From a checkpoint of a small mixture-of-experts model trained on Wikipedia: 361M tokens.
Below are experts of layer 10 (counted from 0) of a mixture-of-experts language model. Rows are named router (the router's row for the expert) and show model dimensions 0-127. Each number is 128 + 24 x the weight over its row's rms, rounded and kept within 0 to 255. Numbers have three digits each.
After each expert's rows: a language model's description of what the expert responds to. This comes from a sample of Wikipedia text that the model never trained on.

# expert 24
router:113170137161119150109147120132133114138114189163128093125081151109168072102120099108154119099130107111149110138133106152166154168137110133154131127135132119155118113110114115148137162138101128160113175110122116139120143089111158152111137150139127123088108158121141089145149150108111100122115154093167110130164084118164152136111138104176125141120075139107193120118118148120093122106111
What it handles: Middle pieces of Latin species, genus and family names and other foreign words, such as rugosostri-at-us, Arcanob-ac-terium, Typhochlaena p-as-choali.

# expert 55
router:085118131155095114127155131116136140145131136160114122140127156128176086135150146154098153120106154117157126113167147164121148155137145097093140106082107135164164143147153136073167128118140148100116144137105121138129112143094130140116102159112100140153086099149165114134154144141118145125098173132177150129116170160117155130130203132167121140124152127091105105132162103135144153146101
What it handles: Leading bytes of accented Central European letters in names, plus sentence-final periods, line breaks and = heading markers; e.g. Plíšková, Vilček.

# expert 11
router:146172127149149129122137127131171111096096174059111158097094137085107140160134123136135129134153123099131106112147123088106132148071141136107112108151149155143154143128132112140099133166140138131122109131127162111141127114112174128145120082108130127148125137140070134119120158140091175072119155133106117090116171069147126108110154101120152124131141140143122115132111145105141134170170
What it handles: Opening pieces of words beginning with T or t, plus stems like gen, mon, fl, as in t-reaties, T-eam, mon-uments.

# expert 3
router:115110038149156098125151103109111141144098114137188115127156115071161127107147144155123116143120088118153145183145115106133119106130094131128109122129154118138138121145133087107097110102147101158167104108170114114120139124113104145119120117133122141104119110107163135140095125140110142151117136125125131135139108113120184143149106099115092118153160094154145129151144108092093072160092
What it handles: Opening pieces of longer words such as de, re, al, comm, and year stems 202/198, as in delegate, deadline, alternator.

# expert 13
router:151137109111124158092155114138119128146143136142167111111154126165133097097116156137101111111148145150136131115153133154149144131132127124132117119127146143108152124130161120142128110116135143128142178154077132159138152200069142113150142158110118136147137143158177108076150127110181094083135121117125156110084150099108086122125174177164136119153077164104122130146149113128124133143102
What it handles: Word-start or mid-word v, k, ch pieces such as survived, previously, killed, plus the infinitive or preposition to and would.

# expert 63
router:097124107117118133130127133127121096150140131156102130093128101137139126111124126175109137097118115170123127116151096129143128101123097125109150099101107159145160099104170150115083141100087161100137123152095130146164175168123111162163057102134139139149118127163156106113170092109092138142111160139118143137105144086127100141122149124109120108182096145098121107130135187130088129133127
What it handles: The word for and the piece or inside words, plus pro, our, ex, as in reporter, Florida, Sources.

# expert 50
router:189133126107143154151085103158109095150098154133126106140111189143132139142100167139178145102149147133095140125146133128141145126164132111114124127172122095153112094127150127131133114171093107156141105128115095147142141119127100176146153132131138149125116126141117166121093110170147113119140158155145114113116104105193125182149075137132127147112126157161120120116105139094132123112074
What it handles: Word-opening pieces like cl, ch, ph, ab, bro, qu in science, taxonomy, and maths text, such as Phylum, equation, equipment.

# expert 5
router:152107144139135078107129127145115106114112125125134146167098166100083136145114138120084100167155118079131131151105115139091140143155165150136118164136109103140113176083149124134109158122104113130137137119112091138167140143153121165126161171117148143166067164134111086146060138120152129149117114091123156157109125121114120099120127143092081111096116145124122118117097116101137132136141
What it handles: First pieces of words spelled with h, th, sh, ch or ph, often mid-word, as in h-alf, th-rillers, Sh-aw, Ph-ilippines.

# expert 0
router:107127136128136149136156112110105123174155099152137111127123112130179101115139111155112127097135151166112146114159103145153151122144095147084135097112122130164150119158161147130112117114132159137123142165111139140171145226111152148143109154108110151170148110163160116085167116104119133149108159104115150138093120138112098109103146166150101139153099134109102101116167143129091133115133
What it handles: Periods and closing punctuation ending sentences, plus capital first pieces of proper names like R in Ramon, Richmond, Chesapeake.

# expert 8
router:089112126129123125109142103135105107135117165133142146051152108127132125128116157135095151117118101131131123131194109136131115100121139126125084133158132113127112135115129170149125178126084101123131141132117159126117102116129194151135128174138109139098137131113143128143123151089149113091126130156106120133095158187153143102120075147123175143135164152101076124126150111100123185148122
What it handles: Short word-start or mid-word pieces ending in a vowel, often o, such as co in cohesive, an in animation, narc-o-lepsy, ab-o-ard.

# expert 22
router:115127132148153134151136118109085123162160095167131106174120136138137118131125099150124164106128146137106149149137127131152168125152093143105159075113166122145149106151167125136129124077143147108137154166137138138148135206136177169145108130126083164164164109138158129112164109120121153141116173090129148145133098128120115127121167176117126127139114163098127118092157134121106141109110
What it handles: Pieces completing first names and surnames, and University, in lists and credits, such as John, -son, -ton, Jac-ob, Jennif-er, Dav-id.

# expert 56
router:161139120117140174151132105135089158181123164116104092128124122119144115106117165158127117131161120153125166118191060117100125161140124091101103130149098128126111132165137126146156117125122121114117132138144118172177146117111136117168157147119120107140093148141121104134140116084122127070137101148116132145133127145148109154112091153163155098128129151063117113130116071102142121134132
What it handles: Capital A, An, U, Ar at word start plus accented letters in foreign names, such as Los Angeles, U.S., Djurgården.

# expert 43
router:099136133124155149150166113108099119163160105132135119112116131135165113101150119163108128104143133161116145111164095151158157136124097152080134111119137127181151114160169156131104106114144157129135145168115142141164142208121136157145100151093102151166151103155146104091158114109133142142112152104132146146088122138102095110110140174132110147161107134112111111100169118132089144111134
What it handles: Table cell separators and capital initials such as T or D opening names, mostly in tables and lists; e.g. Taiwan, Ogier.

# expert 60
router:172125147163103130131142131092187156127123153067160124139101127123124087093115095128107153109125088140079134152154105094114099125142124142111175135128149117154137143128088128137127131101141160132125118136131138148167125186136133081114126174129108126144148122109132116111110123171151111134118175091118133131095132117155084139137122161125134104122106119133092139079111142060125159140120
What it handles: Verbs was/is/be/been and adverbs or their -ly endings after subjects, such as also, not, only, first, newly, especially.

# expert 16
router:123094120141092172100104103122137115179123144096119151157108147068151142113131130112149128094098139146126118138167181088134075129137133137126121126125141153119117093147100147155095137098132139075177117128162093148118137082085135158125115115091139125118129118104151155119128111113143150140159122131146126125150108153127147144117102132091122144083084182119162118136163111132145138112173
What it handles: Early pieces inside words, often Latinate prefixes or stems, such as ex, im, pro, cap, reor-gan-ized, appro-x-imately, table rule markers.